Experts of a small language model: 32 experts in each of 11 layers.
Below are experts of layer 5 (counted from 0) of a mixture-of-experts language model. Rows are named router (the router's row for the expert), down (a neuron's output weights, with its number) and show model dimensions 0-191. Each number is 128 + 24 x the weight over its row's rms, rounded and kept within 0 to 255. Numbers have three digits each.
Before each expert's rows: a language model's description of what the expert responds to; "comes before" lists some tokens at least twice as common just after its tokens as in all text. This comes from a sample of Wikipedia text that the model never trained on. Tokens count by the router's weight.

# expert 0
Description: Prepositions and auxiliaries following a verb or noun in running prose, such as for, on, with, to, was, had, plus t after can'.
comes before: " the", " a", " be", " been", " his", " not"
router:159127144101106109178138107208125068138107118128175114145145121163147148129114127171135107111119144116135131104150136113102142093127067164119127139119168106132125154118128182117117142100086137141166146126125155132147136099126134134110121111164164086143131145113127176135125135097131133123138116090133162147101146108142117148133177110141141140138103125095110110129140154129154129084133165151150116077107156123140112151111138184112139111178106096147174146123121094136128139156071131136120112149117155135098093127101096105120117147087126144108129127156097091150142096094092131111
down5:148142102168110174119114120102082121153087119132133136142182152147134120119147119142127115154113133153107151147129139107129084144140106152118133145101146149143148114123161128100115109105133112117131124109117132138084147094122105092076143140080124127102120126112171120158105121144110151142118157132163103103111190104110118096134137140133103077114156161107140096121084121121105096109133085149089089121157111096161135078123143122113096122111123151115125139119128079148072074110108123100123062109081143126148111136175149105135135197141100103114144134148127123120138110137111121146
down6:081171111122083161083082118133151156134105113131153115123097143116083109137143127070138118131140151110140155136147148117121116142092106085111098112142082131144092104118091072123115114102085150128114159150150099156118131100132090127136133114094079111109133131076113159137117138132106134103160130133105092133100108159123074107160141102139104131170120086129116123094148126129113078172155096168125105125149127121103122119131079125164148127127136097158165142136131136136118106097137134147128121110130109112105150149170091164144075128142128141112152161156134145130111107126100156129
down7:122120099080144097099150108153120098123157132145136140129110126109114164137133141121111088120153111137113155077106118124153172082132119119111184162169169166142162118108124124115139177067124133151115148117103147151130074116136100162111095112146131154127131139111093132120125121165148145151099131090142106138131181162133101089142132151125122077134145171078137149120120149099140130131121111179117154116106138149124134201155113115133128154126117144103144057126144132138158143117120139129126129115133124122149123109135143100095135152137120088128162122139169075128086148136157109130
down8:098126149146111145111128123118123154156093091084139173126151110140130125132140124145143116144132141128096092125126140124163163067132146121154132082134143096151104147079179135152122106110101116090134108146121117114132132146112101138121131124097147155140156104106143129133134116145124114122133112121171090098101140118131154163149132078109132092177136112114098146095144132174089157082130128143099142119081113121100135158100125132140127152094127144150168114134088129165133157098109185094118178133144165083103184119154101127108101094136113091144149102103134135167119113127170121155
down9:129080115134140112136148120159102126148091145135098132134112104132170140111139106198114192125117096150129146139114102115145108104112093098150123118143155170143115116110083122145120108141105118143125161147130082129160130162163147153147152111144114158152067149106127138150127088144148163157116089120120125138144142085127142129140134120116116172157126129123151127096141116127100142134090122132100167138134183111171141115143121135122084117169120158135107128132112151129100101135141135165051173164118125140145125125130130093136137088124144077125114123120164156097186093152116131108
down10:105074085090130135149172136134125150146084139167141076132115131110114121127099126148143110134114071144180118163114122091119120154084098135130079167120125104170134145139089104123172125148174154139112069118123104138130118106094147112122103101144114113160118184057093126109116118155109129146157122158129159109103119115108125160135160124080127101126165123142109145090135153122115129121151129132123136128150110115110165105128145123107132139102148146086119113133098151114126108156155131136134086110115136080147103156103180142115088124114142115150097125120127108146106108160142113131
down11:114081130159150097118148128071110115109120079081144150124126123076150093118091151123122107134157133132114094121114123119148115136124132136090108111095092122111125118164092134150124111155193072140094125136126132135110143167087121105131098145157123137133113164140154168110140113127143103165159129145135101126133125113140100094051118173101142102153112120162078069119154142119115125113154122152120151165136177095129137118121105121111140137090123139118110143123118177113098094115116105121133121114143149115123129114143146133141103168121133149145156157089144108154186129121154126165
down12:103148159107137113139141111120155132113127118151104089130110128128156115157114105113169139111134077094145119153189140174088156064120159101127114154131086131173110142113188080127121099134142083137161160131096149116116094127140140154145166146151145124184131113106130147109110140154128165168154185125132150110171144124108117125148148102110108079092119104118139093160114127124112151081155142099167110126112119160104148078163155113096162129127101146121114146139137119128127148150131115154123139134114145176136155128148155147132129136079119124115150115108092146134128119115148125123
down13:100171123139115120126144112129130148147130159137178123126141087130144136163174142108132120143127159124103127170125154209116092113132143148112133138110120146128124180123107112123153149068160109083143122125139148094152091140102123105130185120159117169130142125138129082170129150107101146116147133144113135118105138108149095131139124159157132120154101105152143135087170136132104149166076155163140128122113145074144084147131131156136083172140144130136141117156121121101147119117128123130131142140103121091122135154136089169142079085116165158119141121152073143147141097120153153124
down14:116112185126135143125097108106098126132138125129104134146097154189061127113159102099128132140102154113097100143126143117132139098119127132119149140105118136110114144176116123134134146137159135091145182096134116126146129146137134123080109132121159128128106093178097152144130096114125125153105151078137155114086157137094139136109121122165173169091124121130133168112120146130172109166139143132129092139081125092103156097135137082149141141118140133161138116129179141099121106132080106160084132142138077166149139160123095124083130145119118139143152107132162159118126183116104150123
down15:141112102123141114159152133123152136110120128130143105154156167154126143144153076150093183123149100178188141130138146154147139130134084138127152149146102123149119089133162152101103099093133167113129149115162111116138127191119146096142081118175114144129123153114124131121097113100143095135157135070146133112127091079141129142104112087138104081118132148148114113189143085125163128137136172097112106112138091110136126114134103129124116116124080156141180148104136127125089117168164173142147104121137111132132103144125130131128154110117128091121123173132134150163133157132151115141
down16:146114157142116127131158119101084143100136164141093156172114106129132164102166119082096094112136137167102101114108108132161131103112101084142126097103132158142102155143147162159172138144103149133095092135138122165128118180135154098113071144132137113124133116136126126136104127128139124174127160149121120124119137156092145110122109128118163090113170097160146149137134141114100112152113141085107121138171119134120173157143124115150124116166136148164143112096137107156099171074140169083161090149107127107144111082120104108153135139155111130107091122131161156143150163125154131103
down17:088131120111119138113131116131154145126135091145154131127077131127162125110114153140146132143109131130149122173164101106118144100112104139130123129101108118154090154128134120112156166088091110136144144121089142095124128132126122141141151124111117140121163204137139139094101159100142140186105129116129147105157132139082131102078125108146122125091120109142134081160131074130086124164131159113145133093141112123127152084094095114138127136130173161131148125098122145170105105112137146087114132170081129102103102087098087131112150139132110115143125113113089131142119110184065121085
down18:100101114122180194122143142151126114153134160121100088148140118129114136106114120088129145108113101081126154109120136097145135132091139175112144141133092121131092156121128071125133149116089146110111143144143097128141143128083109145116138152152128181145156167122145130117127151140141104110104129122090123099157155151094170101116142124159095126161104123104135157104135117102144181121095122144141114100130143114132140100133127106114101147066094110110131126115107127113147062110112102146163073153170151155145106151084125153109172103136144163132154115116135140169110121150104108102
down19:140132132133132148134143076168109164134123104117154115108109136096134162145119119147125117109123089127118117174135123116132135109147142162123119145082109107092121120129154118168144149099100112123166130108113124161127113131114147122128145143132131149081094138092084112142185143161102110119135109109147136115158126115112156100172156172125081160117112070137153160104144154069135106129123117123181150160123181133148127162158074145137122137124084119141166134151132111091084122121142113137126140102124134079097093054158137160118127107131132104158147132154136126124120098146093144144
down20:087144104128152115142141135110120116090143109152124131174100170150150118176114163127118114073107135103120124132113147108133147131112124121117144139136129129094140116099099128126102129130119161125163165141136131069117106138149130155148098121095133146123132119179165140120115175136125142094065063134136127156132127135102140087179120175121102110148148108144172177129131052150169138127160162105143137126132152119165116124114119168115120110162101123124100157126109076113150149141170137134151079106128134117142108144118134161153149129129109124150132123172137083152106156121131104110
down21:148132136124100133099108109178147157137146128105161116090118122083154133158131132145134134122137101151099087160129090162122123157131128150110143102160122103134120183105106142101089181153114109134107124114113144134118162090184163132168108118162111123092083134167181083117123123109084120159144153128146131131159090124107157134154179141137164124160113125102071151166152113139142106145143121163082143127127125135123110140121142147098126119174149138116120100140168163119106105170119138140130107129128140152151124131122138135117134166104129120134134089141110143131089116077087164150
down22:092140170145157148129102102125111121118117153141153130112095129119122153105130144095109101164138106113105136154099139111125126159148062132099138111133135149120179133148160121131184076168134145162120139159149117162130147127129115124120131113117068174105150115081149138137103126103131091154147104162123154061126180144115114133111132145115134099125128140135123084111094170143116118127096166159140090095143139104158130130115148128137131104128163097124148141148164112143108157089151133136100118120086117123132113129153142092092135127169109085163162157122112148096126158184119116113
down23:121116154120114105130117199140135152076132153138109160134100088140140173118130143171173121133137117155119117132114157122112140124137126134141137168144121127148143112142164124137130166138150109123132112149151134080093133120129137101121113094163101140135122138100148169107100139171107153136109160132153145131100114124154105095114120104126094103140159157114157106154116127130132150169131133132135148093137145092130137130107126127145095111141133102153149121082127117177117130092149151150161170106144152170104122149133121136050156084169124099106113098206094117110124102153128085081
down24:149142140148137105157120137134135148143149145144115124117133122134115197110081131117177155154112118148114152128174168097168154142125181104138154117171094109082088171147139120109083131066166118130160131138144135131108111148193122136139126099122169131142114137125134110125150121121151120120140121129123135123155112140127107140165078128111127132126146091151115108135154141079170115095122167121143124106128114128167144130121128112137137140100122169150140108168114093151136133124155145157139146155123160167114127092101160122118131107142123117099082130117105068176068121130132115174
down25:127105122130136139143110173170134076126099103115134134148102079150155089120133127094130150112109108063114114089118148076069109141145117103170115182105117093164155132193141131108114161117121118087132122108138128110103124151136143141137132097108128167160120148148113103108141140162142146105125155138110098133126143101126149139163079105117128154154131147134161117138125125129137142113121117111143122143165138127138144115111093118163114132160119124138118137148120140149106154141132201124115105148170150125097110090164169119093157129152081135141069083144141124166139144112117149148
down26:145120112111115124134121148144114131102147159084111150154182133126093137147158156133151122175119142114107136129154120156143177132173168188170155151140106140095084127152108156113098107121135144150184157080098157112166133142184145138157146139093120164083161132111150101116125135105108114087137084114132112121108090117137110126140143138143132115170125095137122135108147152162139130073168126149114128114147117125130141150126121127137116179132114106180155187137137136151124162113160101138114133118125134162116137139140165154138153108120140127132093127109117104195121123139156134132
down27:109139102094144114097160135162160139142098117137135147113100128154119139120123137122128131135099167148099109123138099130104113118128145095095106141162127131136150105142133162115177130122063102136113087097159126118169138157166125139121106116058091164094114146133112151128152147153158135144142107120171139103147117177103086164129084137131090104129156114124125089112135128111093115149078130113125160081129152125143119125158093134144167124156131167144133156116120197109110133165089138132164106130110145155104139127187146132115143101121122128165068133143131113118135157117148129107
down28:158105153109092174119133151133122159071148122151159092104159094157126136152122112103108124141101079144144137115151087126137129123143162152106140156141122090075132148141124119152101140108137116143137119136124123145151146109092166113120154154127144089147113139119153082126143087117105127102154137159133120135157133148164077166121131109098175108148089147135145166117147143110099179130110132141136133132141161184139109145144094120137110166196126134086092121129096107138130114118121110111139130155148104098153092127113102132115091090151133142125094169148111082086162157133135135138
down29:119117096117103125131152091173146128108075140133142135130147134130116096148102129129133118118104121160136071113076137123086142089155149104146079123099127112126116160154080141126121138142144125116122045141162133185133118129151166105123158147122155130147156123144071112099135132161167100107132118168065136116130124111172128133098126119109093147130174182097124119122095147136128170140155137126141142139143108150123116172117101149148107123122123113124110122134119100143155145121119145168120083121126124106112105154168177185117127126132085124142119114126124094151152155118139148122
down30:110122114118138074123075151130156138154139113107168125119132155099125182117127132067155129152103143149125103137128123070137143118135110077152108148099115124103127122138107140129135175150093114108094111131147107123183178105122109121129138129128125134130088103136119140155160107114115045169124146107120142109132168125086129176086143091105127147099137170113149134145131121132130116121125181118158103117155142132096091111159139103106132140152141118115172164126162131145149099120124113124137137123124130154086142137147153170136126115101153125137117085147137079148164110125144130175
down31:134131110113130127096106110164122105109155122155139149128104131137096158108119162116164143128123126156129128109111118132139125131119139134127100167144106116177128119161113158134096166124109117145146146169126131069133139092151105115145167125102129109082173125084125152090133127097101160100119115097127139132137105110136137155092177127136090157130132109107094125128120164095126133182085175140116141067128105139098116168093134093130111096156084129137083088104123132102131125164122162139131113154089119136141120157131128147108087112149084094181163124118120113149120177138115087105
down32:145127105131113135153142120163109118174119123169121089090126152092112088147115080149100129105139133130149123120145170164133126125103128103093161106122164141171158131135120142138105131146097132144094174118144128163132111117114141141064137126100128125148125129125126168093107122129122129126152139100098133107137098096121103102100135097137112087152076102142150091131183107138125127089141098115168127181138131107117129116180101203142176122143095148152145139103101134108138140103131153149141147110155108111137098170102122099165159115106134168153125147115139125111123077124094131116
down33:127160105154182125077127140141139111129108126141159140081147148122143147125114137145079133114119135123145141171167091137117110099141121135111067117117120103130112146090158121135132105145162137099125073125130113146147135128140109145099154101118179115215120168097104155125090144126118114076124076134125124123147097128107129119152122125142109135162128144099162110150154123133116114108131116157154136125112187134135148132130129129135130136113152146136109142132110145147115132135064164147105111066159095079136168112117088151149139114101129106120078078096112118102120121143124144137
down34:121119099091120171129131134153164096121144144152144111142164158130119158137127129117122180079101088127127091150087121142145157110128114132133098181112134151103111125172130146121138076132141111106105087085116151160099127121116113112140155131103118124129177129107105121136109132151095071114146087140117110104119124153101123142141155138138145108125154129186134166132116121139162117136110103129122161128121151151135095082135120140129134143084142139092114119128069131106169153106124074151149104129134138114140138138143126095116142177083138191152119167141167086134089131100150105145
down35:126163158138159141146149124115103139105154109142169126187098144103101114146097116125126132163116087117095177125108155154159168097136100131112150086108140113132132100179132170144153149150103110157144177112155116146137134106131118124141121142110132102118172142144146128140134124106124099113107148126144092092103147147130095160125139118106120113168111138122142121126153148136116167145150110142105141108148103137137117079134155113128181085130139122133099073153105075116135104152154114108101123100106107131145112077119159143080102093113132137124082134166146101140068171139116126096
down36:134138115095147110098131148096151118117142116109082083157157111103182093121141101134125111076125116119179100125072104111157118177111150133088145134167115148110123110105179114128141137126073126152139124124146109188168168150125145175131124135136132162101142109134116103115145116096103094139166103149130122124168111124107172115128153085071127143150080107133136103126112097119152086107131091136081134133151120105125127116151132138121121113134141174104135131123070113129125105082151125115150150125145142145152139127116110112162114091144137139115105181104133143121118099117137133138
down37:143118113146107124148125132140084113091118137066134138158118103157115173131156111119169125130138097116095126148127176129136117134167127092115127158112161093135147118183109109096125128126134186104116145127182143149125148138127101127156141162140211130124163116135124135115124107125133101145139060152088120133138109120154145141085116140151113104142121124160153173127130133143093143087097118114167137131107109097102112112106137134151099133127097128138123133112101085095079144110133091117120148115132104113055144122154119082154131123104103112103083132132162127145125110141138099107
down38:143125134107138087108133133133154149115144156149078113129155131138117122117093212118161136125140154122137108155149154153136109143087093133105126149134153113115158146128150119127117132120114109139130146112131141112111125139134141139161149113145112121151113087099110152114141156110101101193100123162150106092134130127078138187117147169128115126162147120151099123144103123135112088077156163133099136104123107124179131097183111113144186173130111107138115196084151134148097146119136108152112129124153148150140122152148118102129177096100123132139140141123133145151106167176111136096
down39:129166147112157105134121137155104123086098135118134136128155108181071127105141104106124115106086124127109108140156106084120147168113119172104163099154135094090110089146116111095085091117145100072120165127139128115123091141121122129143098098118147127141152143173122126101123115167101086107128168074164162097125128122110095146128090143148138111162123179121140097140119124118128138115116176122131144130107166127098116143161162164135097120133119113139122111160152156117145129099127141110128124082092172163132196152125115138123158147110098105112128124126095119136125120150130162137
down40:070159121122168125180128151102107122110112122129168086143151099128142105129154123042135145099126080136120123111122138169090156097109162140095129142141141151131118111142184125128148144157156135090128116146148099124139108110095109137119146126101147097155144154122127101119114157123145161145158140123156139113071110116092149129123131159149111071134133152073136102124109142065127134121061144109113089104155142166107102145132118124119099125147158120128181137093141124146119109124151142161155141124102112152118150139163155151111137125112106132102096132133149113146113129099153140142
down41:107079076129115119140105128169160097145132114124124118097129142127166148155126143133145094087153166135166138147127157129147113163109132149109075109126108132100111121117139133130107132117130149154096151133137093134127155120146146117141107097160088079127102099115093185112147124156095153114117141105185150104139132133122153174152109121128150140147154122110117085126117128138139198147137172129090109165146100121098157084129161123114117087102081116108148119112177110099120104116161097123175126126117149082140136140144153147117140123125145143137121127150122087085102159118149091149
down42:153181125111162084099123145119104104133118136119052109129128108131135145157133119138127120130086183150075129096128157132105135153111096128150114150107113108168082097158081167090115100138137104080130116125082133146129119149112068134096118086126130138128140119116177164129083133161123139117132134123140114127134107122136109112125115098117157112159136112174125169076135119142103123148158128094137132132132137132092117135117163128158128098153113151117121117077119105118128087166121103086106124110134121108130105092152111087160142109080109169112159131118161133114149119128151148140
down43:138166139116074121114129164138134139126138096161097146139113105067131148092168093128101152145113158093151140131136113141135122133147110118156124131121171117104117071108136138093089145108114128150132171141148145146114104133125140150101158153130138127144137116095128131119186133129121159094109121113166124120144142119097141090102138154167117130144115100120069107128160159093123155124125143110123180092144157164120134148135112169150160161124153127165142106133173092096126124165126157153088119156107132114115132169125182110128144095087144125134103077166096087110102137124125133110
down44:122121129127144102116122100112101138118120118119160163094089164155146101147121132093104103108147173116122116117118136165151141141150152147142161141109101097108105141131144154151131092171125124136131082141135135136150140102137123119157136141117191125180155115151139123084128144160144160117141157164119174143105136106107115083177094173128096135120159093109115154162104110166139125086120121184119154120161105172134096148125152101091133136132084103087134131122105115128155064095147126141084136163162126173138127118142117135087115102140130160131115101129113080123140142136136110126
down45:096125151128105106153136119131095177143134135136121130135116119078108100123153118144101121151134148125147160075133072149150129117128142102117156140142121157136122129109092094105111153150130123096101158088143132107144125106082106130114156092149126191116134127155130139179137143150126125150140137166104168150091122132130104131148113136127126117137081153129168119158166158103138131096137105082103130122142111132154131106153081114101145176114145097154178138150114148126152114124124138151109133137162116109133151139167116131181087082201108112122107121094107122151138109112172175103
down46:106173114085137116090157192126132107124114118081119100148129121154165182137103156106096125087119077139098092149109123132146104177125155164122145151157107145138110149125159115130136143107130146130096118147112146094137166140128112133133103115132149081113120126097135111103112145155101165113114142175153181111118106159095092121154104111159074117117126139164105142119144097069135099087115117117122143157141142167139112133091154096124110133114090165146127119123112118098112129117160161079123108127125137130112131142136126162167145146112131128122130078110106159097099140153146131151
down47:101116166124098131127142166157129143140114134115124114136104106123120136144158173098137098198097159102153110089123101178135141122152162137113162115137119146151175118136147125140125110072090122132145170092151107153123095092129147120164144184119110131107108140118130123131160128152152185125096142109055094141147136149115150119101083134139110128125101161164152156120131163137114123113100132057135175118126156145116109131121126122154119162110112127133117136110148102146126143117156143144122132123127118156144116101135095121116096152151117129128144162179104193164116130148141129154
down48:103104100112137106136107072143143125157136138137154126137120098150151138115153131139112129109149130101117164153095144127148139193111133083129135149135159102126151164096093122180094158124103141127133100122125128127153123098119121139134114106160116175115174129116101147157113074136166125135125145137131139122109137131108131111093112096131107143071125137087143154157085137108118189090139141100126127120125081134100107134145134153100137114141146114105081159106164126047123137157173089097158107117135147112117121140124166117116146120140139111130083178105168122146096159134121104118
down49:162136151172096070158116169109096109128137136102140158136170110118077150113125135162111099120165134168085138138139111105134134080159139143157138101152143145101123129197150130120112133118160187110113139101115130128136115132153149151178134151122155106151098096088088111135114123127109128180151147108135116096120099093152128082129111187145140134154088106156132143083127136131153071119110127128166113118138091133142155143166119076116119098148095150148128099116134119144122122140148155146147150145153076114123152139140126120138129126123127133134139105095110123169111131107152109132
down50:101110124172134170124111135125116122105114111125120117140109101148136133136127104122126129064128132105128137100107109099103124140144067137140134158122112114126092125122154146157101156106113137125124125157149121191139081111138141150120151156131168130125117152140183163112123082150169109119132177102167119134153140138107140138080096103137111157119130131130124175158178146128099145103119127101133100117126107105161080121148129132126119152130138149149165113122133169153185154121138133126160137140094091160136124077076142090190164168095106119109140135142122140155097099156140107120
down51:119131133174128139093109183138121151139124140133108118139142112129134117111093154103114135139136120123114118094117104115098114137135137116097138154090142143132095133140113134100144116136149128134119122151099163113125124146177139101147107138115120122116125114141135113131123131101118127137184118132128152112139108095103149129083098119100147123095123106081183095130135089177162135134163189159092128133162111079137125120109208114097091169133147155094124115112111145136094141115146112124126107100131097080106177131181141145133153192158183106148116158156121117113102176117146127113
down52:140124097126110096092103141126143070101114141175072101129128110123108103130119115147110136080111147130143099151147106081135127090150103136152111113141085169139143135146131161129152139127089146113103109124104125146097175129108162142135132137163086145116111136124130060133114153092127129157140115145112124113107156124137124109113128080134144090139158068120111135183154152120133183176130173161122135117174156141170157137116135134155107120120122111113152133143091127134108130141109092107118119137134102135129143108146149115097140129161121163094159114147075142128151080102091134101
down53:116088126132101125162173199123139140162125158145150131112146126135133131154083139106114143126194131089148098122127135112126122172122121142120126158091151163113124144161124096159121103108124108137108148125109091140108118122123136140192112172108106112183101080148117162123128160110121138146150088125179127125093137100128132178094083119110116132150122123095159123117150111159075165110096133111080136117135124107172126126162132118142123107179130115142131130160138130081155119139146135122131125137132087144112137134102151116160143167092119180116165125098124146121132118149142136150
down54:134140076150156135152145121110124160088162154109118144123161104123097158136099107146151166178143151146113158154095181131155140113141095103111111172138118110140163119120134104124163094114178134150107140088106117146156164159126144122112131082113131135134122143157116130119125149093167095099123156117127148120178122152113147154075113127113101117113136124117137113143094143098123118126139156155148144110122075072115119127143146124156140179133102109151153166141130119089107181114078159142131128137147146102160148130165142141132118171141132132171097088122097134132144102140148105162
down55:150126124116135128131134100177118145117124136168118115156142132141126165129155144137129122113174128134144115164112133160143176095163117126106125176117095090130084134093150105133152141120099109119084118125116151122160142120124119111078118138131167139143148143133059124081153149168121111071153133142107120181155178124131143119143118136133140115147127149146111117142129143113127120107151113097179158129113111123148133138152103145159129078111106156085158160142131142150145136129079142109165126153110095126165147105110227153131146120099107108134145140160106128123134161141144094112
down56:168138134137148066107099153142150128125114105162098160127133102127084107166137126138106167119112108106098117119123135126143088129142114152118131084164103098127117105106105141129128126125143124139115096119149144165167154137110127128107102143107145115132141124114147143152140128147131174107145154161118083129096144122132145119133134135136149116130109106125150128136191116119155166167102129119105137159134091104202135136086139121084060165090117124142097089158138184106079098134151163083135141106090120165124119120109149141133133122158109131138102097165110109101125085161112157116
down57:149120161095137150126139167137181109132104098114103149138152132135127140138162116142148150119134152152138123111158109148125165131177097104121103109119145149076076144125124173138140103146163088101162129111096127143126101084173158094102179144147128149111139140126140106101114095167140098119120149142116090133122108157157135112117177123109138117132097147132176152139113139121155181164178108114112149136119131133135178164148126112158138133138129145122123114141133167134141128107113081130128152127140119110118104133150162116127147070128147113079129055145118117140157080150148140102
down58:104144111137090100132115114110136133132114105153091085129138165128143112148133160167140149151162114121122129105104115085136143156126096123143099157140070164157121127066181109116170109151119142126134134161107086154139135152138092098119174129130150143124124132097107115148128143102119144127152128123167138150094114168156126144123155137103145122137069103142168107129129148167125120127142083122148124159136086092111122137116131109114140136121114170126101172132161150119088140127126140081163064176102083154158110121123088142075137131143130154116156163153105128108122130136154108122
down59:155122158159121168100097138094083126141147144164145116092133133106144115098132177114102134111097128123115113182097117126132157115116130127147144140168172148119147153090125167118165106130140149107117156161120090130131139135133096123123109141140118126130111090124103163123173132105109143104094075105132125123110166121087125132147141108120134106174139135101139104172125138095167115130141128123091165086136152113155165126109113099156128158111075093122124090140118108143126166146103165146070113111112147119179141095090133129136099177164163107086111105128113112139147132136097104131
down60:149148143112122123110115146113132157152100145153122125093144143117124143077130128149127078125098127108125126121120065154136147120108120119081152115107137144116134113160120087100168123127141136131119094114041147092121136116135133120126108101142132133138168156149084117118139143124173098139110133126114148150140135119098161128154174096107097090128133138156139157148138164119153143091091147106144144093118169078128078119123147125134147135132097136084162150101108127085101159118114124135114167145134165152144089109110097131168185095097160104147107109150166119160097094125122128115
down61:127172151135137143138158129119132137135144141098175082106081097167147138115116113157121156140061149125106158138121155129136144142075167120143163135140122148117119152155129085139098174149133152109131112127116103104148116145157125150121138119095147116104123143099148144157136142124172117103097150126190122114167153125132122099165125078136131106091121147126122108133136124143132101109169111162158155153111112133157163124078136102098114167117108136111160136070106172151122117121180139128110121122121129119134196108105119151106192142110127139091104135129125117174145132143125123112
down62:135118137169104115156156154119165126099150121156148106137142124113150105091129146088098164114142166160141105135110141096147136103111068128137117134091154133163136165127152156134162156147184117110110137152125134149100127153129197121126157111133136097089097104077147114144086106130144114115154124092161109123116139157104125110130157160154157119170114132137135115191136116129163145109145083109165148149132137149124132159078142092114098115087141117133122092102141095177130142127142111139133162150123136109115153119147108122135162150114105179117119153154114113148095144112156088115
down63:142143172145122100093172132115069106127157158143156104134103109111108116128152116129130122116108115141148116107157158131099136125127122110104084125136104112140106152114114083150139150115099127120159138129152140126097118125107115111119121114093087089104109178088163139120129147160082149094150133159107109097137178145100108161110118125143097128133148161100117103102104123125120119143203152140145095141123074127134111125145107146113122173148150097114081134129084109157122190133129129082118125102148139134102158135175120164167113129136134100158128136166075117149155122129115108103
down64:132179137099114122081141131105128144114127132114130138120158148109124120125130109126105123142139160133108113111108181162142114110135146158107133111139104158152127165122181111131092140153142085137101149114150140100116164132137137155117145131094117143103134137106143104134121087095164139126149156122108145126155101122179084145111094124117101125112110106130155156107133107136132174096134076120175100128134087138132100084117143156073128097141108164088085165145103128127106145108093128107127139170080133116102098079082097167191107095121124147124118124096107140138163106133097141126
down65:107113152116057178122090092129111150088102098135106165105114113151122124081152131141133095120119125159130151107132136113154059187111131093165079124133098145142098140120153122126166154115119138131123102110130118106120129141132124114087093089114092126126082164113153115143131122107137183139149148124137117127094136152116106114182161133116157186131107134116124130146116096135141080150133137126139132115107140138100138115134120108117187110112117109097136117110140161183130187150129146132155145122117144111129126136125087124116117124129118129168140141138183134097148112107173165126
down66:128123103130068126130176122109149144153111109147125109164158130185109139130105164146159171130124119150139119134156096131089113105125114131127072188112100131120131144134127118114140119140135143127120137166142123120099116122153173134121180138140098088150110157156098137159149136158144091116157166103094122123101159165146119116131162148127097138112152091139114093122145132128125121187161153148124152106139106134144125148064117139167158121118108084154111113065162113127064153114136098135128164138120173143114154090152119133130133128135127116128116114069129123157142133119105114108
down67:108128100116074082133129165141089099107155149088130127127127120176148115142151133091174154143107121107106124123121162129157131123133122126152096142140158158138105168162193143090142137096137123149100157151133080098113142145148115088170116142121133137123104099134099167132107109113172152105126151124176127147135134171135122157077157125172133109114111099144133109095110169113119125130155189159125137149128172156160091133153123127147081170146104148101150131148107108143168122109133137130162185140097117134130130138119107125105159099124128165136131122134151104110136101103125131131
down68:113161137097140116165119117161106127141115134115129154111138113156164114163141141144089115131161138110095110123092106088147144188134131148139117099131161128154120120106124109102197101118143153154139095121099143128093120110122099082107154134137099134111105156143087126121147101107151126098168145125118118153154115148153127139155195160125152132145120107128150111133128137138149120144179109137137086107150157105161106135102158094079121175109139078132129138118141085079094149126108093168101143113155104137156130153109108109128127100152158132118151175113137156123124154185137096137
down69:166150134128129187116119125085151139151138111150157142153141115116140121066082148106116130144134161142115147139145148126116166112130159103109142139099173147085141132115116120099163144091112098144075142135143114101123085116128147147166097166139136108140111116103122039085153086145147108156125146157115111104112145155153072122113149174145153111112132146117151161129107104092137119150119099169091157068098114114144102153126137151100144106155125176114124158113126139126121146154096122127142145142136184118124137133137116127113112143098149124141124129118106104133151158152119108153
down70:142141078147106150086133115133146150152123120095141102122123128101138138160103126086134099144119154120128132160137146171131140184088148093139143166140117132109140103187138147151141101142132125119133141118089098144112143157145142122153113167151144123132159158126112146112081127094136126129109111176089121132168171108117073151185136134106148129129098105141109141091092134129094138110107133086099156097132126166158122103099142143156168122120106150159114137109137145111141090108163154125140146143124126115133148093111132109144176133102195121107134123132129154129162098102169073106
down71:118102168135091117150085127117110125123138112148151121122157114113170108184147142155112100130126120072101098155145146093137169139144149119085132145130184159106112100100145089120112091145102136153093120133117151133157162122127121085124142132148145168135150115116098087069104155130160155117092118133113117118108151121136127147111124135143117130143123159148127143130066130124144098158105156150137117094098138117144132102150126130150132138066123108075192138112135147131123128115102089136105128108087129138133093157138168147162083121098152144129140130109146150080129164139110094153
down72:088139097159108123120117127138128151071101069119132130112134098150118126153142176110155109130119144148125135139108096148097106141122142144118138133123130136119081138127138122118147144140135135150164138187121112135111094118094137112116168123174156138119114094098103146131120079120129075141126095136130108114107138121120145150125170153145133120155110131138118133169153168114139091122106132131163115140105135129144157177119149101118117105126179126100173088102119103147089103123077092102125155103047145098143110086131134091103158109167093097103114168140111105133147120117130125085
down73:124147122135108148119138100095122119135093158133135090155129116141138089151127097159154099113125136164090121135143139135128150090121138109138124107140147120122143173127132101158102120137169161123164094077129111143135122121122147094109097122121093116106122142108101155075066127112145172134144156145106086138086138144127114143167102155133168165122131192144148121159143140147144128151093143177117115131155116082092118156099140129124098184113086124151153089149123105079156127130104122156125109105122128138141128124127086111118126140102134129126140080192161155096125144109106147165
down74:140123170121107145135143129132165125106142116131142129120078103170130135151176146125146144147160117138103128081099088123118140137108086151119078138116127109147095103074158140086093107095138146134106070166134136126126118099164152154105156139167157111156137168105124140183127143122117082130127094162143106151175128107110110150092101119114098115149079131123093126119123103087154140070127142144140140111112131107135110113154137172124119127151122093137154131131148167111087107139118136161117137101124147124112083104099130113137114092153150130123108146108119128129128185141117097173
down75:125191129163127147105113148125113142104113129110165167145168147093165113069120145134127136122176122113131124146127090148144133140112181112134125126105115095126151144133146138149103106105121101126173141135154133132135124145140132165152160109136149132153136102127143072129108131101106092109131122148139108150125131205155112133158096134104137132143135135114127149163128083180142172119094163119092121132127116113107115093109115133157143143145128096082166098128107170146201129127102136129096115092133139138125111102124083134123144120106177102104149159129111122138152128174081121096
down76:110135156130132078122126148102120189116126129105128157113134122112132145153129112128136127104127113132099134077128130134168127109163148129152169133115143141141143135116131121147093068091114147112094149121098132161127139082156130095155125102119123107137137131128144135156135176180056152088121147091120163104109101135108116150169099140107098121130118098149113161135094136098126076132120101121155140154126094132157108163180114164087090128130130131093153099120151087133124114149103121138134108176122104120106167152144110156142129128121111126115091162180153144099100115098110123171
down77:112109159096134179164130104152091167063171112109152106094141178104154117091120123149114120153160136158161124128148139087135119127128133101126081115126131142128132165112151124109142138116103110150134122132097126132161158112136169111134127160119125074156147127138100158175118108161128159113086111098077078111159134130129108156119145143143160148179101190111135110128131132148134132132135123128122123160149107153129101110129123156120123120129090104135113117126146153119142143152109141167136129090141108133064159137123143191114153130093062101137136146149146151131138132131133153118